config.toml
norm_place = "pre"
init = "uniform"
beta1 = 0.95
dataset = "wikipedia_en"
Below are experts of layer 4 (counted from 0) of a mixture-of-experts language model. Rows are named router (the router's row for the expert), gate (a neuron's input weights, with its number), up (a neuron's input weights, with its number) and show model dimensions 0-191. Each number is 200 + 20 x the weight over its row's rms, rounded and kept within 0 to 999.
After each expert's rows: "comes after" lists some tokens at least twice as common just before its tokens as in all text. This comes from a sample of Wikipedia text that the model never trained on. Tokens count by the router's weight.

# expert 7
router,209,226,173,224,208,202,203,252,184,203,229,203,220,151,201,189,211,177,187,206,220,175,203,214,190,191,202,223,208,180,218,191,196,181,202,197,192,222,208,202,199,201,189,187,184,209,196,151,208,209,176,205,206,175,214,244,199,170,184,205,197,215,222,196,208,217,193,194,234,198,183,198,185,191,194,165,189,196,188,226,215,213,191,189,244,203,179,188,215,208,184,198,224,235,198,216,199,205,232,215,220,173,202,185,201,182,193,218,182,150,243,219,213,173,199,234,219,221,181,179,182,193,182,246,198,180,200,217,188,162,155,220,207,216,182,222,216,151,214,183,203,211,212,163,212,182,202,192,182,207,230,193,224,242,208,209,213,199,207,213,205,185,198,193,187,192,199,207,156,209,167,213,194,207,193,208,216,212,180,198,210,187,210,185,193,210,198,221,231,227,185,152
gate0,181,191,188,222,221,225,176,185,182,177,206,176,158,207,195,193,210,212,208,227,185,209,191,203,208,199,167,197,223,189,192,213,221,208,184,193,181,245,193,196,186,211,203,196,194,185,205,160,211,194,222,188,199,221,180,213,173,171,189,205,166,196,221,215,189,185,182,250,235,139,180,193,221,195,219,205,204,202,212,242,200,205,216,191,228,228,172,180,218,188,167,170,145,183,239,206,185,175,193,222,198,207,248,195,195,210,178,210,206,166,256,186,203,195,193,225,221,190,216,228,181,219,172,193,179,204,204,177,210,161,214,195,209,185,198,219,227,202,185,172,209,239,166,218,210,205,182,194,199,221,195,173,201,218,160,216,230,206,230,176,185,199,194,210,206,192,219,197,173,181,176,227,204,193,222,230,229,211,165,187,181,204,200,192,241,196,186,228,205,203,166,220
up0,200,223,190,224,234,174,191,215,173,214,200,184,205,214,231,185,183,203,219,209,207,215,199,197,169,172,193,201,216,176,185,198,195,200,204,227,234,178,183,213,203,235,189,175,227,242,197,201,191,176,235,231,202,196,150,225,209,211,186,151,186,184,231,198,177,217,154,171,207,213,196,207,150,227,203,198,205,193,178,200,195,213,214,223,203,199,247,161,192,167,235,218,159,198,187,205,196,180,208,223,206,229,214,195,189,230,204,194,229,192,221,214,197,205,175,180,191,235,227,205,181,173,204,195,211,221,217,186,197,164,186,205,201,197,206,203,151,228,202,189,223,204,194,194,192,199,217,175,176,204,192,228,216,209,198,205,225,177,208,222,200,203,179,214,186,181,215,196,206,190,217,202,204,204,184,189,193,202,164,180,179,183,191,212,150,193,184,203,221,171,210,226
gate1,191,203,205,192,215,212,196,235,209,197,233,164,204,178,182,186,199,194,189,201,225,188,207,193,233,233,203,207,229,203,218,207,200,193,202,193,192,175,170,208,195,243,188,225,167,196,211,150,191,201,220,199,206,209,189,188,202,195,224,201,225,162,206,200,199,203,184,243,219,227,229,188,200,204,193,215,200,200,193,219,239,211,211,227,206,202,197,219,192,192,183,192,201,212,203,210,203,186,206,200,201,223,193,186,239,212,203,220,192,198,148,180,168,177,141,229,210,212,210,210,228,161,175,198,203,198,197,171,208,179,203,205,209,164,221,231,240,157,211,160,185,210,195,197,215,163,177,208,210,196,208,182,203,214,203,148,197,205,176,180,193,184,205,266,190,220,199,227,220,227,188,197,202,178,207,204,210,168,189,174,208,233,179,191,229,215,159,182,222,215,205,176
up1,204,226,204,188,172,195,226,226,213,190,224,214,222,213,188,225,196,205,214,209,189,196,178,232,201,187,200,201,174,170,191,211,193,195,203,165,224,220,199,183,224,148,183,219,179,206,202,215,180,197,178,185,162,162,199,239,216,182,172,210,145,215,233,175,188,174,220,211,210,184,164,206,189,183,212,198,205,236,156,155,181,211,253,164,211,215,206,213,214,210,198,183,208,191,192,208,153,229,207,178,196,200,185,197,165,194,193,205,190,215,202,227,228,191,182,146,194,193,199,201,175,229,215,213,211,182,191,196,226,184,194,175,196,246,190,197,186,220,200,194,182,215,212,204,230,208,212,192,202,196,222,208,208,164,227,178,173,203,212,241,231,197,186,148,210,200,233,182,189,208,217,216,196,188,187,179,185,200,194,191,154,219,226,195,204,179,181,189,162,201,216,199
comes after: " |\n", "\n", " of", ")", "0", ")\n"

# expert 5
router,212,228,187,227,197,186,175,219,224,208,197,212,213,190,200,190,223,201,180,194,199,172,220,214,219,215,213,203,197,153,198,201,210,215,213,216,222,208,186,178,219,164,177,183,210,230,203,213,184,216,169,207,193,209,205,213,189,188,192,191,174,209,181,212,206,207,248,192,217,213,179,206,208,198,142,194,195,204,190,203,216,200,194,213,232,203,193,154,195,202,150,187,181,198,197,218,209,224,246,194,192,197,221,200,215,205,189,201,191,181,229,243,182,226,190,195,204,176,161,207,218,200,161,225,179,174,229,212,235,208,164,224,203,223,190,192,214,197,181,198,223,194,187,188,207,204,173,177,197,231,228,197,192,230,211,227,197,175,189,248,197,223,172,203,196,204,221,221,168,204,188,222,210,146,190,184,204,200,219,164,221,209,182,162,205,213,204,199,161,201,185,185
gate0,184,209,145,199,211,189,205,228,216,195,176,202,228,221,203,214,193,190,213,183,200,212,188,184,184,210,181,205,248,212,197,180,163,236,209,194,217,195,214,182,200,159,231,144,191,208,201,184,204,232,179,226,212,203,181,193,184,171,210,204,198,228,227,202,223,194,179,169,219,240,167,203,180,187,191,182,199,183,185,181,179,183,194,198,199,180,170,155,194,209,200,191,189,215,211,175,205,176,203,202,193,175,211,239,173,198,214,206,191,204,223,205,210,222,197,179,198,169,178,187,184,222,206,212,224,210,211,211,196,173,206,200,203,228,208,172,198,212,195,231,191,172,249,231,182,202,160,158,192,191,203,212,216,182,227,235,194,204,243,229,195,194,220,197,220,165,198,154,174,255,223,245,181,201,177,184,208,193,197,211,187,224,196,220,189,209,212,216,214,202,206,221
up0,215,169,201,145,215,209,206,180,191,212,212,173,189,192,219,154,179,163,195,241,176,206,191,217,208,190,208,203,187,190,167,220,210,186,175,188,193,185,186,223,210,193,197,206,205,188,231,191,175,191,202,201,205,211,220,178,142,191,199,206,216,208,175,205,198,207,205,189,148,213,226,223,225,200,187,186,221,149,162,212,194,201,200,228,236,201,199,161,218,186,172,232,192,199,212,244,204,213,170,222,214,224,227,175,185,221,245,181,212,208,179,200,210,226,174,196,186,190,227,188,226,210,202,169,208,244,239,189,200,216,210,201,227,207,202,203,210,162,174,176,230,212,197,193,225,232,207,215,203,177,185,193,196,184,184,191,185,175,214,196,227,191,185,178,204,210,210,202,214,173,223,213,165,184,185,190,221,165,183,175,199,188,182,237,193,219,204,207,176,171,179,184
gate1,224,198,201,215,204,202,197,191,215,217,176,225,239,215,179,190,223,220,219,205,164,188,224,187,218,192,201,221,190,193,221,171,198,208,234,216,182,180,212,228,208,220,183,210,220,207,198,217,221,210,236,172,198,170,194,200,207,181,203,178,183,225,222,191,188,242,201,184,200,210,231,197,216,223,208,200,219,241,171,226,198,191,176,161,200,228,218,201,181,190,202,195,198,195,235,190,184,208,228,205,201,179,214,176,205,205,189,184,230,190,208,186,211,206,201,186,218,202,174,221,203,203,223,174,176,219,203,229,207,192,234,163,216,172,164,200,173,156,161,187,220,196,221,206,204,186,218,182,205,218,204,193,219,214,188,207,231,187,213,230,200,193,215,204,217,204,223,218,156,220,187,189,204,181,252,186,222,162,217,224,231,180,174,157,228,176,210,212,165,194,222,186
up1,241,191,201,214,185,182,218,199,167,168,200,218,229,219,180,182,190,154,206,211,183,218,213,225,207,160,216,161,227,197,186,171,220,233,169,179,183,199,179,190,205,199,223,204,177,175,212,174,216,219,196,223,178,192,222,172,211,207,210,197,170,230,205,183,182,201,209,189,201,210,228,201,209,163,204,191,218,218,186,175,214,190,199,215,204,208,169,202,225,201,202,207,186,199,219,167,225,207,179,207,164,243,222,206,184,184,198,227,178,185,196,221,207,185,169,143,193,183,187,190,166,183,204,234,209,224,219,194,184,211,230,231,194,203,235,184,221,210,213,183,199,201,170,180,165,209,202,230,237,196,184,186,196,188,153,180,203,220,194,177,189,173,179,164,206,185,204,226,211,180,182,197,186,221,187,217,231,217,223,205,201,219,208,237,207,202,176,209,186,188,199,212
comes after: " ", "1", "2", "0", "3", "4"

# expert 11
router,217,188,167,177,204,213,165,188,177,210,238,184,238,192,228,207,225,182,183,209,205,226,188,170,209,203,225,175,204,178,197,194,213,196,220,192,197,227,175,196,221,189,215,162,206,188,171,180,183,221,200,201,186,170,215,201,167,185,187,196,206,220,216,202,208,188,214,208,226,189,181,220,214,188,215,213,194,205,151,217,227,214,236,191,236,184,246,178,213,198,165,185,235,240,177,239,202,208,207,170,227,170,225,211,180,210,208,204,199,203,238,206,176,229,212,217,217,221,204,203,212,164,175,193,202,172,202,230,228,186,164,215,174,223,189,209,219,188,206,204,207,219,201,190,183,223,192,175,189,206,223,171,224,202,221,203,235,176,197,230,212,205,198,175,195,230,180,207,195,216,196,226,187,184,192,201,229,234,205,183,230,199,214,175,211,205,184,210,240,200,186,170
gate0,185,202,202,216,214,152,136,197,220,196,220,209,217,231,220,184,236,192,216,187,216,198,190,195,223,212,219,217,235,211,200,183,217,198,203,187,201,207,171,250,209,217,223,197,199,185,150,196,205,148,174,215,211,199,246,227,167,191,205,205,191,183,185,212,209,202,193,191,211,214,196,198,193,189,203,188,198,210,191,204,218,227,191,211,215,188,216,222,219,246,191,187,207,193,198,211,205,196,204,199,230,200,218,206,218,182,211,190,230,185,177,229,208,199,191,176,203,162,173,202,189,191,190,207,220,206,192,242,224,188,196,196,167,167,233,228,220,196,154,245,224,196,196,181,209,216,209,216,201,199,194,180,197,195,231,200,230,173,171,191,206,200,211,202,205,191,161,187,212,191,202,198,198,206,184,210,200,230,210,206,225,182,195,185,225,237,193,183,165,170,208,211
up0,176,193,161,246,181,219,213,207,209,153,233,180,197,250,229,202,179,159,199,187,192,186,203,188,177,253,214,180,194,217,214,195,168,187,197,203,211,199,206,243,233,216,198,218,206,247,177,198,182,211,205,162,193,178,208,217,188,228,173,207,186,263,216,177,197,203,180,210,186,203,216,232,151,199,244,224,167,191,218,174,204,207,196,213,226,199,200,214,206,221,226,224,223,218,197,210,196,182,205,223,234,227,189,208,192,183,194,203,214,212,229,193,229,242,233,198,197,196,193,245,199,216,207,190,230,207,198,192,201,188,193,190,179,221,200,232,195,173,211,186,235,220,236,163,185,209,181,217,227,150,178,200,203,227,228,197,186,198,227,199,201,180,206,213,192,200,205,203,182,209,237,198,183,223,209,213,185,211,200,175,190,218,190,186,198,214,217,188,215,217,209,184
gate1,188,159,218,212,203,198,158,165,190,207,170,185,187,192,156,191,204,211,210,187,230,201,262,202,161,220,208,211,203,218,183,228,199,170,191,191,204,181,199,184,199,199,187,198,222,193,217,183,198,200,203,220,214,168,187,219,203,202,210,185,203,234,180,220,204,182,209,203,223,188,152,202,198,212,186,254,205,170,208,225,185,225,186,203,189,226,206,192,230,190,190,191,210,231,150,214,208,194,191,214,216,179,202,220,166,218,171,232,170,212,199,196,172,196,208,218,198,187,203,201,190,210,181,178,204,211,223,187,211,170,207,183,192,226,220,191,201,189,218,183,179,200,192,194,151,226,218,220,198,208,215,198,196,223,199,205,210,185,217,181,210,189,199,180,228,184,217,185,190,196,207,219,196,194,199,191,193,251,181,183,185,198,165,149,212,190,204,192,183,155,206,221
up1,201,215,201,175,194,165,208,223,201,209,228,173,202,224,188,227,213,176,199,197,198,218,220,190,178,184,198,195,190,197,199,200,210,170,202,153,215,169,215,182,179,205,214,212,203,233,200,235,176,164,191,185,200,239,200,162,222,187,200,243,168,198,218,180,173,208,235,208,188,192,202,209,204,172,225,174,222,208,235,164,223,161,204,179,228,213,181,229,202,162,207,167,211,210,193,207,217,195,187,231,222,185,208,217,226,183,171,183,223,217,179,210,163,206,217,206,170,197,191,198,169,182,190,205,201,208,223,191,211,221,241,222,213,191,174,204,203,202,189,205,212,178,191,189,210,195,184,240,188,177,209,210,209,201,182,178,187,215,187,189,193,199,193,204,174,193,228,240,194,229,174,166,208,175,202,177,240,174,174,210,187,220,241,226,213,209,257,178,213,217,206,178
comes after: " the", "\n", " a", " The", "'s", " his"

# expert 3
router,240,181,170,181,190,210,213,214,199,221,201,183,196,177,237,206,219,179,169,214,200,187,208,205,158,193,213,215,202,174,210,215,220,222,209,200,183,197,162,191,215,143,177,178,200,213,201,192,203,225,178,214,166,190,200,206,192,171,172,216,198,244,208,204,192,239,221,177,201,197,166,189,206,218,156,196,206,224,179,234,218,228,202,213,222,201,220,194,229,203,198,211,210,224,219,184,224,211,235,170,214,174,246,201,184,217,254,189,207,191,218,212,191,205,180,173,189,217,214,196,179,193,192,208,172,183,205,184,211,187,191,219,192,212,230,212,224,179,223,185,195,204,192,216,200,184,176,199,212,194,197,176,201,206,218,218,207,181,167,206,188,196,205,198,214,223,194,174,172,200,162,220,186,180,195,186,225,221,227,179,204,197,195,183,193,197,188,162,168,206,191,158
gate0,220,190,182,158,164,230,204,183,189,217,188,221,210,182,248,224,224,193,190,207,176,172,211,196,210,196,200,192,235,213,224,238,187,182,196,192,136,224,209,185,197,175,197,175,195,180,155,224,212,221,209,205,181,204,206,207,167,163,194,190,214,208,172,185,230,217,176,172,193,224,223,213,200,217,196,204,228,196,213,208,207,220,188,204,215,198,214,204,191,229,209,169,202,206,156,206,189,194,177,198,191,179,186,202,195,191,208,227,196,217,196,257,192,191,243,203,151,235,182,233,185,211,216,176,207,216,206,190,211,179,205,145,230,225,201,222,234,172,194,181,180,189,208,224,194,201,226,210,185,212,217,218,192,201,171,217,179,227,187,218,204,190,216,223,234,203,196,205,185,183,220,206,241,167,208,221,199,218,179,218,187,216,215,205,196,187,155,191,227,197,190,181
up0,202,183,206,208,167,186,161,217,201,187,178,218,170,194,164,196,217,210,194,166,227,203,224,193,226,193,203,187,211,184,227,240,178,168,209,202,199,180,202,226,207,218,203,205,185,190,172,204,192,196,201,196,187,195,179,198,189,220,225,212,195,206,179,171,213,185,217,196,202,169,169,192,207,221,217,200,203,197,203,190,195,204,164,200,186,200,215,184,177,202,219,203,184,139,154,219,211,199,188,222,180,179,174,193,209,175,246,203,208,213,217,190,162,174,230,228,217,150,187,194,203,173,205,193,192,199,218,137,197,204,174,195,221,195,204,202,220,173,189,235,185,185,213,198,213,192,195,246,211,201,175,195,228,202,206,198,201,170,199,181,216,195,186,210,198,213,179,167,183,164,203,209,217,222,198,180,235,175,226,225,189,184,208,226,211,182,219,197,180,195,214,204
gate1,205,199,224,198,200,178,193,187,202,208,222,184,204,209,198,206,233,206,194,204,165,180,213,134,177,198,188,215,229,201,219,202,207,183,208,198,205,161,162,200,202,188,201,190,192,201,199,198,202,192,236,173,196,205,212,211,197,197,208,201,246,206,198,246,215,193,226,190,213,221,205,204,181,198,208,169,199,198,194,212,190,205,177,207,206,193,214,224,202,232,221,194,237,148,165,200,195,211,219,179,196,171,222,201,186,208,233,189,213,209,180,190,178,174,201,196,214,196,202,223,169,179,212,227,157,171,181,217,188,219,177,222,197,227,180,163,230,174,162,215,198,167,196,229,183,228,206,186,213,213,172,229,216,191,215,178,193,146,208,227,210,210,213,194,235,202,182,215,206,211,211,232,194,188,182,210,196,200,194,193,228,219,207,203,253,205,206,200,201,233,216,212
up1,219,203,225,189,198,172,197,190,166,178,192,227,209,203,170,233,197,211,189,202,195,191,207,190,213,187,211,206,208,183,151,205,213,183,188,221,197,194,206,215,183,168,218,185,181,191,188,193,198,199,224,210,227,194,183,238,207,176,146,185,191,185,225,236,174,219,180,207,189,199,254,209,196,181,204,189,188,220,223,220,235,217,222,214,185,214,221,193,238,179,277,182,191,214,209,218,171,191,164,190,194,169,199,163,196,206,196,185,203,185,211,184,185,181,170,206,246,173,190,209,190,212,175,212,184,173,218,208,198,200,185,198,229,189,189,220,171,188,185,245,195,192,202,189,203,184,196,173,209,221,223,197,189,208,210,191,204,186,220,218,216,236,236,197,177,200,203,165,184,222,237,181,205,205,193,198,153,155,208,193,202,203,182,190,190,204,184,225,199,210,214,202
comes after: " the", " of", " in", "-", ":", " and"

# expert 10
router,233,213,176,204,178,187,189,187,165,212,225,234,189,187,197,189,211,213,210,214,209,166,198,204,212,204,212,189,209,203,216,205,184,210,207,206,201,195,162,213,193,205,221,180,161,238,188,167,212,212,184,204,174,194,214,215,213,144,192,172,182,240,218,187,195,219,244,195,217,181,221,189,201,180,212,218,187,188,187,216,216,197,199,177,223,191,176,160,213,186,169,219,221,198,188,201,219,181,190,177,196,187,225,169,226,172,232,236,169,232,204,202,189,211,164,227,189,237,213,221,184,218,181,221,199,191,216,221,201,209,178,198,214,216,187,203,215,156,205,200,213,196,189,159,208,197,174,168,179,196,177,216,223,191,209,213,203,191,171,195,179,201,186,179,220,183,184,209,186,175,190,195,191,200,196,204,217,176,217,185,216,205,206,155,202,167,174,205,226,235,216,206
gate0,174,185,200,211,171,215,215,187,208,208,252,203,232,188,227,189,236,190,228,199,176,235,191,198,191,198,211,206,208,199,206,174,158,201,209,172,189,193,175,172,194,168,189,211,186,181,183,198,205,193,187,169,198,208,244,202,208,205,210,209,182,191,183,172,223,196,200,185,220,202,186,222,228,217,211,178,182,186,211,200,176,182,175,185,220,215,167,210,228,181,208,192,185,198,164,169,204,263,206,215,225,206,234,216,183,196,198,190,151,189,236,189,196,201,188,231,190,198,222,193,210,174,217,227,176,190,237,213,208,168,195,181,194,219,185,202,225,238,229,185,176,206,195,218,204,208,207,190,172,235,198,203,216,217,195,207,245,191,138,164,211,172,202,200,204,207,197,183,186,164,206,199,173,186,166,216,234,181,200,209,161,193,209,189,168,190,216,229,204,186,167,156
up0,198,191,199,195,201,183,199,162,186,186,203,197,225,229,218,182,186,217,195,224,208,179,194,234,190,209,192,195,187,197,182,217,177,212,205,187,208,196,183,193,163,206,189,173,249,189,210,228,193,200,211,200,209,187,158,189,196,189,211,215,211,186,210,204,216,209,208,215,167,170,193,172,175,205,204,181,226,201,214,213,203,240,186,191,197,193,213,205,183,189,183,182,214,185,245,195,208,172,186,190,225,230,202,193,170,233,188,210,225,197,234,213,216,193,200,176,189,204,189,195,185,213,196,211,230,196,202,215,225,165,231,204,196,186,201,211,200,207,208,193,199,216,182,215,192,185,183,198,194,167,183,191,222,183,183,214,196,197,244,206,215,231,189,189,210,195,184,191,196,195,184,216,220,206,232,212,183,238,186,229,220,209,188,195,243,194,222,186,190,194,242,236
gate1,261,213,240,202,201,180,215,219,178,206,226,230,230,240,213,182,218,201,181,209,224,184,209,173,165,197,194,188,201,249,227,234,179,200,188,213,189,203,189,206,189,213,205,225,192,176,205,192,198,180,156,203,193,224,186,232,234,174,190,196,209,200,203,169,171,224,205,187,218,193,178,178,187,217,193,210,203,193,208,197,207,209,248,197,234,185,211,179,225,218,194,211,212,209,206,196,214,194,211,228,218,211,188,156,185,216,217,199,182,165,217,223,211,199,156,213,180,215,179,218,229,225,184,214,205,181,203,213,256,174,194,206,187,252,218,200,229,208,192,157,221,213,217,226,205,205,192,197,196,217,229,198,185,164,158,201,196,174,225,177,187,210,194,208,217,212,171,191,218,200,193,172,192,207,211,197,204,182,192,211,214,225,183,159,188,208,196,180,198,192,154,192
up1,192,203,182,208,213,217,188,194,199,188,195,200,206,151,192,210,182,246,186,183,170,212,209,198,218,175,188,208,198,198,203,184,246,201,244,227,173,215,206,176,233,196,187,210,200,193,159,189,208,182,245,213,218,185,185,196,180,230,179,243,201,206,194,229,197,171,199,206,187,235,221,206,164,214,211,169,183,179,213,210,204,170,193,232,175,172,240,204,191,207,196,188,197,185,203,207,154,149,220,198,195,215,215,221,237,237,205,195,197,208,206,248,166,229,189,206,213,184,223,176,188,164,192,188,205,198,206,178,215,226,182,226,214,177,173,227,202,171,206,224,213,173,209,154,188,192,203,204,201,178,189,182,169,207,213,166,227,227,200,189,194,192,189,192,196,194,169,229,191,194,194,189,223,200,187,236,160,189,198,214,204,225,239,197,203,179,209,195,203,224,244,180
comes after: " |", " ", "201", "|", "200", "202"

# expert 12
router,205,244,206,191,202,179,215,196,218,196,217,222,208,187,192,186,225,184,182,193,229,173,195,202,211,201,217,196,239,187,190,202,184,200,201,205,187,179,185,181,234,174,195,173,173,213,174,201,223,222,172,207,183,212,208,198,197,175,188,184,166,229,229,217,188,231,226,208,239,204,195,177,208,206,200,165,190,208,172,209,213,207,203,220,216,195,203,151,228,169,223,205,206,219,208,194,224,201,198,185,221,183,236,164,207,174,245,230,200,192,207,212,204,192,191,210,217,175,197,184,175,169,179,219,181,196,193,184,209,203,189,232,182,211,177,239,227,174,182,179,210,229,198,190,229,209,177,194,192,190,173,208,222,216,243,222,195,193,218,204,208,220,192,207,176,218,221,209,171,207,208,194,163,187,206,179,208,183,196,196,224,209,204,187,187,174,201,204,185,206,213,189
gate0,174,239,179,205,232,168,204,184,234,191,219,214,221,155,204,194,214,205,211,174,201,210,202,208,197,195,185,192,208,235,230,211,199,154,229,221,169,196,193,194,198,145,204,216,210,206,190,217,156,200,188,203,199,215,206,178,196,199,219,190,169,204,218,199,192,217,181,198,222,209,196,166,199,174,266,183,205,220,188,201,199,202,193,195,167,199,217,201,184,171,188,195,179,194,220,175,202,189,220,204,193,174,221,225,191,248,225,206,238,180,201,202,211,213,204,205,169,198,193,203,217,202,208,213,158,199,167,194,237,223,178,193,200,186,222,209,157,166,230,174,221,205,227,222,198,181,178,177,173,200,197,203,218,206,216,209,185,226,205,206,187,205,214,201,195,193,211,189,183,209,203,189,182,191,193,190,189,215,207,196,222,234,192,152,212,222,211,207,188,215,202,149
up0,225,219,208,161,212,206,183,179,216,226,212,207,189,211,192,204,215,205,172,205,191,198,227,200,185,165,240,218,199,201,211,180,172,206,219,210,204,166,200,174,197,218,184,195,225,169,193,209,188,204,225,178,240,181,199,167,182,242,208,150,208,218,205,220,180,186,208,186,209,251,214,226,168,222,199,225,240,184,196,224,217,201,185,181,193,213,166,205,225,197,204,161,182,161,192,183,163,224,174,193,227,206,184,242,202,176,206,190,209,174,222,187,211,173,177,231,221,203,201,207,206,203,189,215,215,184,229,216,218,259,203,212,192,180,157,220,209,210,211,224,212,191,211,199,210,188,179,174,184,173,170,188,178,207,209,194,204,193,195,196,178,169,196,198,187,190,220,192,169,188,221,224,232,203,166,220,217,209,232,189,227,196,217,223,195,212,171,215,220,217,183,190
gate1,209,203,170,191,221,177,198,218,221,208,231,224,171,234,178,220,221,188,192,234,186,210,207,170,181,234,233,200,214,174,185,227,189,176,185,258,187,141,229,207,221,190,229,208,187,181,207,229,200,231,198,230,168,160,197,206,196,218,231,209,183,208,203,212,181,238,221,197,210,204,206,173,211,198,181,200,202,189,214,202,217,181,222,235,209,192,216,184,201,216,213,221,214,205,200,181,216,185,208,196,213,202,200,187,209,132,210,229,203,210,208,210,223,166,199,183,208,197,184,228,189,200,185,163,180,213,187,181,199,201,183,159,221,209,208,186,222,189,204,208,212,178,193,173,189,208,177,209,190,189,193,193,194,237,174,179,212,170,206,162,193,208,206,209,226,212,224,169,202,193,199,189,162,191,198,222,181,215,203,187,195,214,193,206,184,189,187,222,167,194,205,171
up1,230,216,197,177,232,220,185,146,187,179,184,193,210,189,225,185,204,187,208,202,178,227,212,196,187,197,187,216,200,232,183,185,234,207,221,179,185,163,184,215,185,232,214,207,193,175,178,224,168,212,176,205,175,176,192,199,217,213,211,218,182,216,223,181,193,244,240,195,194,199,201,175,171,193,195,210,218,166,214,184,202,185,219,208,180,185,163,232,201,206,170,170,214,234,189,180,158,174,213,182,166,196,158,202,228,200,211,216,210,192,230,187,189,183,201,192,182,196,175,191,187,222,183,214,211,188,181,172,176,245,218,187,189,190,222,190,174,214,240,191,162,213,217,207,199,213,189,212,209,167,185,185,203,199,202,187,202,185,232,198,204,171,167,211,225,216,208,220,229,194,224,180,182,213,228,210,216,230,232,212,255,210,239,208,187,192,204,212,217,193,215,200
comes after: " ", "ul", "al", "v", "l", "ur"

# expert 6
router,226,194,175,191,179,233,198,212,199,212,214,195,217,193,208,204,222,196,214,208,228,194,233,199,183,205,182,181,200,193,225,189,236,240,228,196,219,205,183,195,207,217,198,200,181,240,180,206,230,228,128,230,204,208,223,201,208,182,169,165,185,217,216,190,197,193,222,186,190,208,161,181,219,200,164,201,196,212,190,252,203,212,244,189,224,210,178,227,220,198,168,181,203,197,218,194,216,202,201,203,204,188,206,179,225,190,210,224,186,180,240,195,196,228,202,216,202,206,157,186,175,214,171,207,190,149,218,218,203,176,185,220,195,207,197,231,217,177,240,177,231,208,205,161,197,199,214,201,207,243,170,176,208,188,225,230,183,210,188,215,199,195,186,244,173,214,245,220,215,214,199,177,181,188,190,197,228,193,212,208,200,196,202,195,207,183,198,163,202,203,215,183
gate0,234,245,202,164,219,202,197,225,224,224,198,203,209,217,235,195,177,250,208,193,209,195,209,225,211,185,193,203,210,203,210,213,224,202,222,177,231,191,225,209,215,166,188,182,202,181,183,183,231,209,190,199,189,198,197,192,201,185,221,160,189,178,191,190,211,214,173,157,168,197,201,175,249,189,205,201,217,187,201,210,217,208,177,218,194,170,226,203,173,217,226,218,176,213,215,227,197,184,177,195,223,221,195,226,210,187,210,196,203,234,177,160,214,190,193,219,210,172,189,171,184,231,231,199,208,198,227,213,188,197,205,177,185,216,164,212,183,168,198,210,194,231,175,170,218,200,228,216,180,200,201,181,210,189,215,260,170,216,200,206,231,200,198,226,216,222,181,213,205,189,204,222,197,180,188,213,192,208,184,203,170,196,188,201,190,217,172,242,222,193,170,209
up0,215,201,208,187,174,235,227,187,210,226,170,233,212,206,193,199,198,181,225,198,189,223,202,233,196,175,210,216,179,215,187,223,214,199,193,218,196,224,191,191,225,194,185,237,209,218,223,215,225,232,183,187,197,184,226,213,216,204,176,211,219,183,231,209,207,184,172,209,200,205,200,226,210,192,198,164,218,200,221,178,185,191,184,198,196,220,165,197,202,210,189,205,234,159,251,187,204,179,230,216,232,215,187,205,147,175,204,220,190,187,217,158,188,161,154,177,184,214,219,217,199,194,216,183,186,228,177,200,231,185,213,221,188,201,235,175,214,204,178,198,206,159,237,224,196,171,180,175,156,190,157,222,183,207,178,175,184,178,235,183,196,198,148,207,219,191,221,191,174,158,203,197,205,206,174,239,201,196,210,189,224,210,223,152,194,191,235,185,204,233,212,220
gate1,208,196,173,232,189,209,188,210,182,177,218,204,201,214,187,237,231,209,179,192,228,198,178,197,232,196,197,223,220,200,215,202,239,189,211,188,213,189,200,197,226,212,190,183,166,211,153,170,198,213,224,205,209,150,175,205,212,196,164,199,221,198,222,154,175,190,206,181,209,177,171,193,174,209,203,198,220,211,194,187,241,185,195,243,210,209,215,153,192,206,212,235,218,201,177,193,200,202,214,172,246,193,186,213,202,167,239,194,186,166,218,186,167,205,196,211,213,188,198,191,172,183,205,197,185,205,176,192,202,211,186,167,197,235,243,192,228,203,241,226,173,205,216,219,226,237,195,178,130,224,174,203,218,204,208,185,191,211,186,177,201,199,191,230,217,191,218,197,176,209,200,195,202,209,202,219,205,172,192,206,204,198,174,197,206,213,200,217,196,214,197,200
up1,161,189,196,246,193,201,170,200,201,183,218,207,186,217,209,212,202,206,206,222,207,191,202,205,212,228,175,220,192,186,246,201,212,210,213,221,162,218,230,180,219,233,150,208,237,201,200,206,220,201,222,205,208,226,200,195,212,218,228,201,208,195,161,195,204,201,217,173,208,193,189,180,174,228,204,173,191,187,222,214,195,198,174,209,210,212,172,206,214,205,179,218,197,185,212,193,214,173,198,215,207,223,200,210,182,221,212,194,207,198,211,201,197,188,172,192,225,187,217,164,198,234,189,218,170,219,188,198,188,183,208,160,201,218,203,193,198,155,182,174,182,230,228,167,217,188,205,205,203,214,185,160,217,156,188,196,211,202,211,150,219,204,189,184,211,206,226,196,213,218,198,190,204,217,259,172,192,213,179,203,172,213,211,199,223,198,204,197,203,189,179,191
comes after: ",", " of", ".", " in", " for", "ing"